config.toml
experts_per_token = 3
moe_layers = [1, 2, 3, 4, 5, 6, 7, 8, 9, 10, 11, 12, 13, 14, 15, 16, 17]
router_score = "softmax"
balance_loss = 0.00325
balance_bias = false
router_noise = 0.05
init_std_router = 0.00849
head_dim = 64
rope_base = 10000.0
qk_norm = false
init = "normal"
optimizer = "adamw"
final_lr_fraction = 0.03
steps = 4802
dataset = "wikipedia_en"
Below are experts of layer 15 (counted from 0) of a mixture-of-experts language model. Rows are named router (the router's row for the expert), down (a neuron's output weights, with its number) and show model dimensions 64-127. Each number is 128 + 32 x the weight over its row's rms, rounded and kept within 0 to 255.
After each expert's rows: a language model's description of what the expert responds to. This comes from a sample of Wikipedia text that the model never trained on.

# expert 24
router [138  95 123 125 126 132 170 167  81 169 109 162 145  90 174 136 116 128 203 109  99  60 114 205 124 140 141 127 103 138  99  91 131 107 154 109 142 102 101 211 153 132 109 146  88 122  79 111 157 146 165 107 117 182 125 160 103 133  77 104  71 106 163 137]
down0 [117 129 148  87 169  89  92 156 150 151  97 118 113 112 111 126 165 109 111  84 113 129 154 167 142 101 137  91 126 171 129  98 165 129 194 179 153  86 170 132 168 134 154 190 155 100  57 116 149  99 141 152 158 130 130 163 113 149 138 125 119 141 138 129]
down1 [139 104 139 197 108 170 109 100  54 146 110 175 119 139  76 124 124 134  95 128  80 165  96 106 146 155 104 122 156 122 146  99 146 205 103 125 159 141 185 129 147 125 124 115 137  70  53 191  81 140 172  93 117 133 130  91 104 137 135 141 161 163 109 122]
down2 [ 85 121 135  94 116 130 104 117 114 136  92 154 153 125 181 122  56 131 145 206 110 124 135 151 111  73 163  99 122 100 112 139 120  74 148 175 108 150 133 137  94 134 140 131 161 130  97 154 149 130 132 117 130 141 113 122 110 145  93 151 136  93 155 144]
down3 [104 171  59 168 147 167 164 167 160  88  99 102 157  71  99 135 138 120 131 119 166 157 143 145 150 139  81 161 161 130 120 184 145 112 149  96 135  50 119 186 165 141 138 159 182 104  54 151 148 121 177 117 198 165 182 171 188 125 110 119  77 147  89 151]
down4 [151 188 157 142 113  85 154 143 132  72 163 102 125  79 134  88 138 146 123 118  90 109 113 112 165 141 115 155 144 133 122 175 121 117 158 137  73 117 137 124 142 111 186 101 170 117 131 133 154  84 144 101 142  89 142 149 134 103 121 125 178 146 157 135]
down5 [ 99 129 146  87 121 120 167 109 104 132  85 133 136 140 177 107  54 137 159 126 147 176 121 181 161 103 142 110 147 133 133 126 159 134 155 140 144 104 183 116 162  92 195 164 158 183 101 118 107 121 162 124 102 128 139 137 144 172 131 134  93 115 183  99]
down6 [122 145 159 197  73 174 153 125  78 157 103 124 148 122 113 136  89  99 117  91  79 135  98 142 164  80  66 136 125  87 102  67 155  93  95 157 144 129 102 140 116 111 105 123 161 100  10 152  43 149 103 143 131 103  53  93 105 154 127 142 162 141 187 112]
down7 [ 89 131 131 134 155  83 132 150 128 148 156 101 127 135  99 160 133 138  80 146 116 131 136 143 125  77 127 178 149 164 117 119 132 145 173 143 142 127 127  81 184 147 126  87 102 175  48 137 115 155  94 167 184 136  91 108 104  88 160 134 135 149 150 108]
down8 [ 92  54  88  89 112 142 110  99 160 141  91  95 125 176 105  93  69 151 108 197 104 181 103  94 155 100  99 140 122 156 104 165 108 168  92 141 140 158 177 126 150 151 157 102 107 149 187 160 102 177 109  58 138 152 170  86 174 168 153 122 129 127 137 121]
down9 [174 124 131 145 147 151 131  68 196 101 109  86 113 127  93  95 113  78 100 152 167 144 114 121 176 124  88 124 154 107 173 135 111 143 117 130  90 169 119 195 150 177 144 180 138 115  11 176 132 142 101  89 117 153 129  99 121 162 126 140 173  79 136 161]
down10 [144 188 104 158 172 141 103 173 145  82 188  89 105 135 132 181 117 192  97 110 118 106 162 119 109 123 139 165 105 159 137 170 120  98 196 138  95 180 150  92 146  87 190 108 142 103 134 144  56 129 104 152 171 137 165 143 128 105 129 131 163 107 134 113]
down11 [174  78 168  89 134 105 165 105 127 147 112 104 115 132 160 177 135 141 158 156  90  97 129 120 139  97 177 143 104 163 197 100 138 155  81 156 107 141 128  88 155  93  86 148 154 179 123  85  95 122 126 152 156 181 180 139 191 116 133 137 138 104 146 105]
down12 [144 139  75 133 108  71 202 136 175 129 116 128 136 106 126 156  85 151 192  69 162 127 174 140 111  92 132 136  83 133 134 110 193  99  89 133  85 107 116 150 137 108 147 138 178 139  30 126  90  45  99 149  84 144 163 155 138 147  58 139  67  79 176 121]
down13 [ 93  98 148 118 151 200 181 164 137 141  91 111 151  74 153 170 112 157  85 193  91 133 173  94 146 117 119 147 154 139  89 152 112 102 145 157 160 123 112 123  92 151 136 154 134 152 156 173 134 150 152 119  79 128 191  63 126 138 126  82 148  95 144 168]
down14 [128 130 143 183 138 119 174 143 104  72 133 155 138 117 131 120 106 141 137 108 146 178 158  99 113 153 122 142 160 158 174 175 142 167 133  59 110 118 107 142 177 133 134 130 162 112  25 141 157 117 200 125 154 121 156 176 130  93 123 119  84 155 120 134]
down15 [160 104 146 133 130 181 112 127 130 143 136 144 154 158 164 121 123 112 120 117 164 116  99 119 127 112 115 126 190  89 159  79 140  84 121 147 129 126 118 151 154 178 105 109 137 145   0 151 165 154 127 143  90 106  84 124  96 139 190 157 151 105 164 108]
Pipe separators, dashes and semicolons between numbers in sports league tables and stat rows, such as 24 | 6 and 11–12–1.

# expert 6
router [162 115 183 137 142  99  92 153 135 160 161 102 133  95  40 101  88  77 116 152 187 132 155 167 149  85 135 101 146  79 122 120 110 191  91 134  83 136 106 141 142 115 112 130 102 178 133 167 108 143 137 200  48 109 119 130 140  71 173 209 130 130 136 106]
down0 [165 119 101 102 144 184 111 130 127 115 149 123 156 135 118 112  81 184 120 156 144 149 162 139 129  99 175 111  91  86 108  97 201 138 142 126 143 132 148 140 151 122 139 117 109 111 148 154 116 137 163 144 181 124  86 116 125 121 148 153 111  79 195  99]
down1 [164 164 104 148 150 119 154 122 137 120 136  64 147 107 157 172  75  84 151 188  91 106 131 159 193 140 116 153 124  69  88  76 132 176 137 135  99 146  79 151 113  92 137 192 135  89  97 128 115  90 129 185  66 127 103 106 116 129  74 138 121 114 183 188]
down2 [123 146 111  92  87 107 133  85  90 175 144 141 127 109 119  52 155 127 109  95 133  94 164  70  84 158  93 114 149  64  59 195  93 174 106 107 128 192 131 140 129 117 166 111 150  84 112 147 114 193 133 103 136 111 166 164 128 145 157 130 110 117 182  89]
down3 [160  93 160 168 145 162 145 122 103 118 125 118 118  74 159  95 161 101 130 116  54 155 110 117 178  87 113 130 109 122 172  83  86 106 162 170  80 125  87 121  60 145 106 112 177 122 135 170 157 164 118 148 109 106  97 100 157 130 109 136 135 122 138 132]
down4 [159 105 102 108 120 188 148 125 121 107 131 148 167 123 185 118  59  93 136 161 193 128 160  90 144  71 113  95 112  69 117  76  98 147 129 150 123 179 130 111  91 122 143 142 107  89  47  93 127 141 135 119 133 138 121 104 195 129 127 159 122 105 132 179]
down5 [143 150 138 168 101 104 106 149 129 108 124 108 127  88 161 184 123 167 168 141 164 171 108  65 125 182 111 161 116 108 144 126 128 101 115 137 140 110 154 132 111 140 153 176  70 147  90 110 151  80 126 171 164 139 122 120  65 115 131 109 136 146 108 126]
down6 [158 160 106  68  70 168 180  97  88 145 142 153 104 156 129 112 126 179  99 216  85 108 143  84 178 120  93 129 164 167 156 109 132 131 180 147 126 114 121 162  94 116 102 114 130 138  61  61 200 128 180  99 148 110 139 149 149 190 151 133 131 119 126 135]
down7 [104 102 142 140 112 114 116 119 143 121 161 128  97 145 107  96  96 134  86 139 105 109  94  60 200 157  74 138 131 149  79  87 145 107 163 109  77 127 128 106 132  93 106  86  72 160 127 116 164  93  99 109 174 127  93  76 112 163 118 145  88 154 136 111]
down8 [190 150 149  97 142 158 132 174 157 180 138 130 145 131 148  64  70  97 137 117 146 101 122 135 123 141 174 110 118 105  56 108  98 153 151  61  98 137 107 108 126 133 114 101 121  78 149  90 129 203 125 106 138 145 109  80 113 149 166  43 157 100 185  98]
down9 [152 185  95 147 184 131 131 165 114 120 139 107 181  59 154 149 124 137 101 114  98 107  66 143 138  79 121 161 118  69 136  78 128  83 217 153 115 120  63  63  54 134 127 147 149 141 153 118  95 111 126 126 111  96 140  98 138 146 123 120 171 136 174 183]
down10 [150  92 142 195 131  97 174 130 110 130 100 107 201  95 168 197 125 152 161 168 114 125 122 110 124  98 148 163 123  95 144 110 170  64 109 163 113 135 127 145 118 186 154  71  75 130  93  84 101 135 152  77 197 122  73 140 123 104  97 139  91 127 157  68]
down11 [173  51 114 113 154 123 125 134 136 131 151 101 158 110 206 121 102  89 131 117 171 140  90 111 159 118  92 113  87  74 124 153 119 156 153 116 229 122 182 142 137 119 156 108  91 168 154 109  63 144 192 119 126  87 120 117  53 134  94 129 103 119 116 116]
down12 [127 104 126 104 148 143 145 118 125 120  99 144  84  67 123  68 104 111 100  83 178 144 149 119 125 139 176 125 133  34  92 174  96 107 115 100 106 159 129 141  63 159 161  90 129 142   0  99 141 203  81  99 129 120 106 164 136 145 151 132 132 129 220 138]
down13 [147 110 167 118 150 116 170 157 134  98  84 151 119 120  76 134  92 119 168 154 173 151 131 152 139 136 200  85 164  92 111 159 132 100 100 126 107 160 175 125 136 190 146  79 135 151  88 102 130 159  86 103 149 104 125 136 140 144  72 120 175 132 203 109]
down14 [183 130 115  38  86 107 160 137 186 124 126 163 133 117 149  66 149 144 107 157 189 131 112  70 156 109 168 141 141  99 168 103 121 123 156 123  75 123 103 114  90 131  62 111  81 158 172 169 120 191 115 104 159 133 102 106 148 122 164 137 126  97  89 126]
down15 [145 140 108  78 103 156 138 116  95  95 122 126 135 131 146 136 103 110 145 158 155  80 145 166 134 131 114 146 130 111 103 125 137 177  19 160 157  70 190 139 198 118 171  93 119 141 123  85 138 104 158 118 124 104 126  92  55 147 127 103  91 125 173  84]
Last digit of a four-digit year after 199, 197 or 200, mostly in birth dates and table rows, such as 1979 (age 46).

# expert 31
router [132  44 153 103 115 178 109 169 110 114  98 131 112 126 111 163  99 140  97 134 105 153 111 163 153 100 105  95 152 124 129 146 141 111 131 156 104 126 170  97 138 153  70 170 193 159 130  80 197  78 112 172 114 119 113 106 167 107 138 143  81 118 160 151]
down0 [142 158 137 127 120 112 129  96 211 108 143 138 107 156  84 148 173 129 123  96 169 123 110  90  91 121  89 104 168 184 169 142  98 106 158 187 163 133 147 175  97  89 117 176 197 145 154 123 121 154 146 180  71 119 130  63 107 203 172 179 194 171 142 127]
down1 [111 133  96  96 195 138 147 175 136 146 164 172 146 170  65  84  59 143 147 128 124 114 175 133  86 167 159  62 157 127 170 105 126 122  80 121 155 120 176 121 137 141 174 108 129 107 152  76 126 136 151 122 114 100 119  90 129 142 149 120  79 146 107 114]
down2 [158  66 135 118 129 199 125 150 124 144  90  93 167 152 137 138  93 150 133 134 143 134 155 149 134  94 107 169 103 112 105  81 153 111 152  80 102 162 136  99 127 113 132 101  94 204  97 119 166 162 125 102 154  93  56 104 140 166 191 111 115 121 127 158]
down3 [126 109 122 100 122 138 103 126 112  98 107 121 168 125 113  99 124 141 153 153 118 138 104 105 118  68 111 101 130  96 144 133 144 170 125 164 143 117 183 136 113 159 137  98 101 103   0 119 144  99 171  92 150 142  89 135 137 138  77 111 120  74 136 141]
down4 [119  97  92 107 132 135 137 139 140 139 142 159 209 157  90 103  54 151 129 172 155 133 143 136  95 116 169  84 145 132 140 117 136 114  95 126 167 127 158 126 158 141 127  98 161  83  66  88 120 140 129 137 157  91  83  97 146 125 139 185  87 133 135  97]
down5 [164 155 143 125 120  96 134 141 155 182 122 128 126 109 122 164 180  81 173  98 111 101 113 156  85 161 171 106 118  67  52  94 143 141 148 170 124 102 134 171 122 119  68 129 168 105  32 182 170 105 196 221 110 105  98 155  97 164  58 146  71 114 140 110]
down6 [117  87 159 122 158  67 170 129 134 143 161 170 148 157  88 144  92 116 178  75 146 105 158  96 129 141 172  84 126 130 158 100 106  96  96  93 136 122  95 116 164 150  89 105 141 116 105  75 100 128 164 132 116  75 172  89 175 152 136 175  72 130 146  90]
down7 [134  96 176 101 113 120  82 133 138 161 116  90 110 104 161 124 108 116 141 133 112 129  84 149 102 130 134 175  98 140 111 104 108 144 195 112 156 136 162  79 106 154  78 109 115 193 123 123 140 108  89 142 165 137  70 172 135  93 138 144 133 122 144 162]
down8 [163  67 194  82  92 123  76 129 171 197 117 138 101 132 129 155 128  86 114 173 142 127 124 147 133  92 158 186  79 114 134  89 151 177 213 109 114 140 117  83 134 123  77 148 159 186  78 147 190  68  89 170  87 138  72 101  98  93 150 163 110 144 122 194]
down9 [104 106  94 104 180 167 104 170 107 177 108 123 173 106 172 143  75  94 158 149 134 154 128 150 123 130  82 113 123 108 125  71 102 131 138 100 148  79 115 119 126 150  92 125 120 120  70 113 164  80  92  77 128 105  82 178 143 100 139 189 146 102 128 119]
down10 [ 60 127 153  98 152 120 124  98  96 152 113 101 130  95 120 141 157 143 147 139  81 173  81  59  90  88  98 146 147 127 154 123 152 138 159 139 114  81 159 150  74 206 120  96  79  59 116 124 145 149 152 119  94  92 102 176  83 154 194 168 184  97 117 126]
down11 [ 83 193 124 160 142 161 158 167 168 133 165 191  86 137  95  44 131 170 133 107 168  95 176  78  86 129 100  94 165 136 120 158 115 106 106 108 105 117 125 161 172 138 158 129  91 105 206  98 145 156 162  94 100  69 149  90 132 130 166 100 120 162  51 124]
down12 [ 66 140  64 175 112 160 132 105 128 116 163 180 150 118 123 105 179 110 106  79 140  92 143 109 132 103 122 109 147 106 118 156 150 138 127 129 161 162 133 157 138  89 109 124 167 122 135 145 170  76 134 137 138 118 106 102 144  87 125  89 160 138 132  90]
down13 [170 107 122 107 150  79 101 123 148 135 119 111  77 116 139  98 109 147 109 118 100 111 117 172 133 149 120 143  50 150  69 108 105 145 187 123 143 150 114  77 103 110  58 148 155 181  88 172 134 126  89 173 147 153 120 148  97  33 130 129 178 108 130 134]
down14 [153 140  54  55 167 146 109 145 157 118 143 139 148 156 138 106 122 122  67  80 183 124 116 156 156 203  94 115 137 123  73 175 103  73 152 171 147 134 180 130 128 105 162 181 200 172  73  99 145 135 139 149  59 154 115 119 105 103 145 148 245 176 123 125]
down15 [121 110 160  82 138 125 108  67  80 112 176 112 119 116  97  97 139 139 115 101 121 181  87 147 121 103 124 148 141 180 186  96  97 107 117 130 120 126 165  66 122 134 102  72 122 132  71 126 159 173 212 122 143 129 131 151 111 200 144 123 159 116 109 140]
Blank cells, dashes, single digits and column headers in markdown tables, such as Votes, Candidate, ISBN, Player.

# expert 29
router [131  75 116 139 181 181 158 107 206 128 129  76 170 176 150 128  90 106 122 141  71 109 114 119 136  44 149 150 115 119 111 131 114 110 146  82 119 142 126 174 111 140 126 147 146  68 122 178 135 145 134 170 130 217 156 102 177  70 105 175 139 127 158 113]
down0 [126 197 176 111 125 112 103 155 115 177 125 124 157 108 124  91 146  83 134 177 134 180 119 152 150  48  78 160 149  90 142  84 135 142 167  96 122  51 120 119 153 113  83 117 104 166 135 128 142  77 149  94  82 138 151  98 127 155 176 146 136 107 124 132]
down1 [ 87 121  88 103 127 122 123  83 149 160 131 120 122 111  88 149 114 135 168 191  92 117 135  86 139 148 117 152 132 183 138 122 105  97 168 128 108 160  97 124 144 157   0 112 133 106 158 125 113 118 149 119 132  94 183 113 199 173 147 141 136 169 145 110]
down2 [ 93 169 100  57  87 121 149 103 112 167  62 151 153 123 129 128 134 169 152 141 135 123 139 126 181 132 182  88 107  98 123 185 151 201 181 151 119  54 149 103 104 159 151 107  80 136 163 126 114 109 171 104 130 116 165 123  88 130 107  97  52 135 106 112]
down3 [138  82 119 132 106 121 159 119 142 152 135 146 151 141 184 121 160 130 177 122 153  45 121 122  64 122 175 164  73 126 150  89 100 137 128 147 134 150 110 175 144 119  83 122 129 129 149 115 117  57 167 145 103 160 160 106  92  92 148 100 173 141  96 157]
down4 [139 105 117 157  93  80 156 103 115 204  73 126 191 185 180 133  83 117 149 151 134  70 210 149 141  90 162 172  81 104 135 148 164 152 121 127 105 173  79 126 126  76 132 153 150 149 102 114 148  79 193 159 117 104 177 110 212 102 106 150 162 100 124 157]
down5 [188  70 122 146 134 176 163 156  92  91 171 140 135 130  83 221 139 109 169 140  85 148 166 136 134  86 174 102  66 111 120  82 107 160 109 175 106 142 136 128 134 118  86 127 103 117  58 108 172 109 137  87 126  58 124 155  75 158 130 161 128 135 130 136]
down6 [ 82 122 141 163 114 125 115  85 155 123 114 145 116 119  67 146 151 119 170 138 101 120 122 170 162  91 106 157 108 181  75  73 180 159 145 149 111 154 135 117 175 147 146 129  32 124 143 148 139 129 174  81 120  77  95 107 139 188 149 170 140 139 156 156]
down7 [ 80 134 140 169 120 135 109 193  97 144 157 138 154 149 157 160 152 133 164 142 187 109 124 102  93 136 110 147 149 147  75 135 137 138 159 136 162 103 140  45 166 102 186 149  97 104 128 141 143 151  95 118 184 119  98 145 116 104 140  89 144 177  92  87]
down8 [132 144 131 108  96 137 175 112 202 170 168 186  91 124 140 180 163  39 151 136 159  96 185 108 125 115 126 128 122  90  98 112 136 126 107 115 122 112  59 100 176 125 118 122 112 138 146 107 215 147  65  68 154 137  70 137 107 157 137 109  90 171 145 120]
down9 [125 236 173 152  99 142 116 169 103  96 125 157  62 104  90  98 168 113 120 120 184 145 146 155 140 198  77  96 182 151 205 116  65  92 130 121 152 113  81 118 130  82  91 144 104 147 123  77 144 118  91 152  93 126 115 111  87 139 171 135 158 167 125 136]
down10 [130 131 143 165 122 177 124  99 134 148 145 216  69  80 156 193 136 177 164 162 141 158  86 173  73  90 129 111 154  92 116 117 159 151 131 125 108 136 118  64 193 152 137 102  60 146 130 148  91 195  90  83 146 136  93 215  77 151 173  58 131  96 101 105]
down11 [181 155 118 112 115  86  79 124  95 147 147 117 122 141 180 138 178 115  86 107 162 109 142 117 113 175 148 125 130 137 132 176 129  79 185  92 190 141 143 126 123 126 108 115 107 120  22  95 110 129  93 161 133 136 122 111  90 127  96 129 105 148 111 129]
down12 [133 134 119  86 124  83 162  88 182 190 108 194 162 136 160 112 121 134 193 145 161  40 199  93 154  55 103 132  75  85 112 103 165 132 103 133 130 132 137 135 120 123 106 105  84 182 114  88 105 120 148 102 143 123 134 129  81 128 148 173  65 126 137 119]
down13 [111 146  82 137 143  94  98 105 187 130 154 151  59 110 137 142 132 109 111 135 200 109 176 113 110  66 122 145 177 101 141  74 119 106 140 125 160 105 144  82 149 130 153 139 152 120 146  80 164 109  96 121 118 145 121 110 107 142 155 179 126 186 118 164]
down14 [138 145  98 115 118 124  95 207  74 118 152 185 167 147  54 144 117 137 164 119 111  70 181 183 129 197  68  85 107 120 197 129 122  98 139  63 137 163 143 116 139 135 138 168 124 126  55  81 123 123 118 198 118 171 164 110 135 156 179 103 120 181 119 126]
down15 [112 175 170  77 113 127 140 116 121  52 126  65 112 129 160 101 130 161 198 124 172 151  34 133 171 101 115 134 125 129 122 121 194 122 113 133 118 119 142  97 169  75 182 108 172 178 101  75 119 108 120 116 138 167 155 167 156 150 119 189  94 180 157 117]
Numbers, party names, positions and separators in tables of elections, sports schedules and rosters, such as Republican, MF, ESPN+, year digits.

# expert 61
router [ 87 142 114 137 150 120 106 145 136 162 119  79 165 112 142 170  99 132 185 160 101 107 127 101 129  83 176 143 168 160  95 139 120 157 138  89 138  88 107  55 164 122 152 106 120 167 112 110 135 119 122 152 151 150 106 151 135 110 109 198 116 141  80 121]
down0 [129 145  83 105 108  90 156  67  47 100  78 179 133  83 128 134 115 154 140 151 153 115 135 160 132  94 184 153 153 132 161 126 185 147 106 163 143 170 151 115  99 152 168 106 144  72 156 108 129 151 147 160 177 131 123  88 147 197 176 140  32 122 134 143]
down1 [150 128 163 117 131 147 110 123 116 147 184 108 109 132 135 133 182  65 146 109 126 153 129 142 147  91 139 119 139 116  88 157 104 185 159 119  96 111 105 143 158 109 123 125  99 153 155 147 126 154 166 118 116 145 116 141 142 135 192 124 117 136  86  93]
down2 [138 150 189 108 120 150 212 133 191 107  88 141 134  54 159 193 106 124 146 105 150 136 137 144 115  90 120 121 123  92  98 203 116  93 142 135 169 129 141 104 159 172 103 173 109 174  70  82 139 148 135  76 134 132 162 120 110 145 140 132 188 144 135 119]
down3 [195 148 118 125  98 126 114 153 120 136 138 135  69  80 171  82 158 162 118 157 158 135 147 145 141 148 169 104 135  96 145 113 150 128  99  89 135 136 139 147  87 111  95 116 150 104 180 142  98 161 124 172 169 156 170  94 146 183 133  71  85 159 121 126]
down4 [173 105 123 104 149 141 168 107  74 110 131 123 113  89 134 181 140 122 150 152 190  96 116 175 149 135 155 143 116 104 110 194 159  92 119 105 108 200 126 166 121  92 117 190 113 132  94 102  54 134  83 141 119 103 124 133 125 137  80 130 179 149  80 100]
down5 [101 105 144 143 131 172 143 133  55 116 127 121 152  68 168 103 125  77 163 120 167 128 172  91 115 180 115 114 127 127  64 127 111 122 117 114  92  74 106 142 179 134  38 131 101 176 128 106 118 124 125 143 107 129 118 221 122 144 148  69 112  95  85 203]
down6 [ 89 170 129 101 122 144 162 131 143 114 159 128 145 154 136 123 103 145 163 101 138 113 120 113 116 175 128 125 117 130 173 139 136  43 192 115 169 156 163 139 150 110 126 119  96 125 136 124 124 148 175 180 161  97 109 130  92 113 121 110 150 107  66 142]
down7 [ 50 167 145 134 159 143 113 104 163 150 118 171  95 224  92 122 177 126 102 108 116 126 146 118 137 103  82 134 113 106 106 104  51 137 160 153 122 127 114 104 132 142 136  71 133 187  94 146 157 129 111  85 113 138 153 142  93  58 179 138 156 113 113 130]
down8 [127 144 153 114 126 131 119 160 121 144 162 159 117  75 138 125  41 203  92  93 122  71  97  73 123 101 111 136 139 131  99 155 148 156 128  48 107  90 124  91 147 143 119  81  81  83 100 173 114  90 139 164 175 124 135 137 120 115 128 152  99 144 145 158]
down9 [ 83 101 125 140 139 164  83 155 158 154  95 125  70 156 129  97 141 147 132 115  84 114 159 101  94 113 168 158 136 161  84 156  64 172 141 106 154 181  95  89 119 118 136 105 109 122 140 161 105  94  82 190 158 149  91 123 135 101  75 115 135 119 105 132]
down10 [ 89 128 128 132 170 168 193 145  99 123 128  90 144 119 170 162  65 110 100 126  83 158 104 156 170  97 132 133  98 166 161 106  72  32 152 136 111 164 116  90 164 105 122 118 152 143 139  73 108  91 163 158  92 208 169 141 143 154  79 142 109 154 134 142]
down11 [ 93 155 114 161  75  89 136 176 182  92 133  73 118 105 138 131 122 109 138 109 154 173 125 107 116 130  83 171 132 122 127  89 165 142 195 122  98 116 126 129 143 108 134 177 193 118 127  82 104 156 161 160 130 122 149 114  95 140 190  99 118 174 151 164]
down12 [ 95 147 178 139 117 157 119 119 124 150 114 151  99 114 113 139 150 113 142  84 116 125 120 136  74  97 112 203 124 147  72 161  77 121 222 124 168 141 142 128 113 145 101 121 113 152 138 104 149 170 114 158 144 138 168 152 160 118 131 124 149 150 133 113]
down13 [132  95 138 168  97 101 103 100  76 185 103 119 112 137 187 128  92 176  89 158 118 147 118 179 129 147 152 143 144 146 149 180 117 144 199 188 138 152 111 109  57 172 141 102 113  87 136 182 131  86 112 102 179  92 108 170 113 143 141 103 107 130 143  95]
down14 [111 135 161 138 166 123 125 117 138 140 122 200 102 157 126 145  78 121 120  74 120 106 143  85 155 143 123  96  81 157 126 160  64 127 123 164 107  88 170 110 228 153 128 114 131 113 105 107 145  64 155 135  44 125 130 144 112 178  51 144 101 132 111 154]
down15 [119 204 126 126  87  75 113  79 115 174  71 151 129  76  97 129 166  80 207 100  88 126 129 167 133 120 174 172 134 106 126 116 122 123 118 115 148 122 153  78 110 136 115 110 121 110 118 110 160 155 118 176 142  76 131 114 194 216 129 117 146  86 126 170]
Infinitive to and modal verbs before a base verb, such as would, could, must, in order to.

# expert 27
router [ 61 116 120 138 133 186 119 159  83 121 190 128  55 162 109 131 105 214  99 129 174 163 137 184 117 166 159 138 174 108 151 140 116 127 131 134 124 123 171 142 133 115  91  98  91 110  98 105 160 184 117 134 132  45 142 130 172  81 160  99 152 119 136  77]
down0 [178  99 126 172 107 117  67 158 142  81 160 140 126  83 137  87  84 100 159 118 100  93 110 115 166  93  98 129  98 203 170 134  93 141  97 118 136 127  66  87 111 182 192 116  62 175 132 144 128 100 107 138 129 139 150 114 129  95  91  82 155  74 136 124]
down1 [159 191 120 106 117 181 181 168 157 142 118 138 134  91  97 132 181 116 164 139 104 182 110  98 139 138  82 145 100 158 110 130  64 120 141 130 164 174 136 125  73 150 104 142 123 149  22  90 103 110 124 111  77 180 152 126 146 158  79 138 132 155 106 129]
down2 [109  81  91 167 128 140 153 108 139 128 134 157  90 167  93  86 120  88 106 191 161 128 160 170 134  89 180 124 114 149 147 158 180 121 152 107 149 107 158 141 115 128 170 151 148 111  70 140 101 146 106 155 131 151 111 155 147  97 149 151 114 151 164 150]
down3 [185 138 145 103 100  89 124 122 106 131 154 171  87 122 106 151 147 119 163 156 145 129  94  67 116  66 102 198 118 138 124  93 134 107  99 103 117 126 152 135  88 154 120 167 151 162  10 146 107  94 108 234  99 114 211 104 149 103 120  91 142 136 137 135]
down4 [108 144 187 113 115 113 117  71 130 135 125 132  95 139 103 188 149 185  88  68 121 147 105 166 148 119 107 167 177 152 155 104 137 108 135 108 164 119 169 109 177 133 147 141  79 110 148 164 163 117 146 125 129 143  96 105 128 151 141 127 138 115 131 163]
down5 [154 155 126  86 127 147  96 158  51 104 162 139  86  83 145  92 138 130 115 136 134 123 132 169  42 157 140 120 147  61 167 105 154  89 164  89 101 156 131 150 166  99  85 141 152 138 134 128  86 127 144 187 135  68  94 116 104 114  80 110 154  94 159 136]
down6 [104 120  85 151 137 144 155 193 124 142  47 110 109 152 103 184 151 140 107 145 105 132 158 142 177 120 181 185  90 139  98 123 133 106 131 181 115 108  84 112 122 136 105 184 115 114 149 162 119  70 156 104  84 170  86  77 144 140 115 148 106 105 185 164]
down7 [193 141 103 110 140  71 117  83 120 127 154 127 112  63 122 120 130  74 151 178  97 105  74 168  89 141  81 123 123 125 130 128 134  89 138  80  95 161  96 138  78  93 131 117 126 165 102 162  68 108 122  72 140 187 142 165 135  55 120  95 120  99 169 127]
down8 [193 174 108 122  82 104 155 113 137  93 125  89 125  92  61 129 156 119 120 221  49  98 107 137 117 163 101 144 200 110 124 147 140  97 170  77 131 204 124  76  79 161 129 164  78 173  64 135  67 123 151 136  93 189 106 163 154 152  82 102 130 103 128 171]
down9 [130 139  99 219  74 101 134 147 114 167  97 149 134 150  99 166  75 145 126  99 121 131 104 116 162 158 151 183  83 131 169  84 185 130 111 182 158  85  68 146 179 122 151 121 182  98 196 114 115 136 168  96 142 110 135 136 171 170 133 123  80  88 167 176]
down10 [159 119 130 178 152 163 154 157 177 121 122 100 178 148 125 158 153 174  89 145 100 154 121 123 133 124  70 132 196 106 164  78 118  85 113 152 134  72  97  94 120 133 118 102  85 122 156 182  96 133 136 108 160 149 170 121 163 147  78 180 165 158 106 135]
down11 [151  94 156 105  98 109 112 123 118 132 107 142 127 127 135 176 134 105 119 145  97 115 108 179 166 180 149 104 149 128  97 124 117 148 167  85 105 128  55 141 110  60  88 176 114 127 169 128  93 107 133 132 119 108 105 115 131 117  97 118 151 116 113 154]
down12 [109 109 146  78 124 183 109 104 140 123 115 115  70 107 129  95 150 169 109 145 175 135 125 151  91 113 146 135 156  77 105 119 124 136 162  62 143 149 165  54 137 148  80 148 105  96 129 159  88 144 127 128 120  80  75 150 106 152 134 158 186 163 154 142]
down13 [148 159  90  99 129 157 137 111 147 148 128 113 169  89 140  92 145  91 136 124 140  85 184 150 126 118 117 152 122  50 146  97 121  94 168 148 101 126 137 131 122 132 163 100 170 190 143 151 120 167  83 157 116 104 179 118 165  91 172 136 171  75 132 160]
down14 [134 157 181  55 144 125 145 107 116  99  83 123  90 150 160 135 157 104  34 171 154 152 137  99  95 157 110 139  99 126 107 155 112 110  71 126 114  79 124 119 134 112 114 132 117 102 173 124 179 121 104 138 134  92  92 168 124 116 119 123 143 197 161  86]
down15 [ 97 130  94 127 170 109  73 181 120 150 151 108 119  83 138  79 181 124 208 137 135 169 160 179  91 118 218 146 121  83 145 153 102 140 118 134 195 118 164 155 154 113  64  90 117 202 191 108 190 101  79 139  93  90 181 162  98 107 112  88  97 141 159 140]
Copulas, articles and breaks in opening definitions and disambiguation pages, such as "X is a type of", "a surname", and line breaks after "= Title =".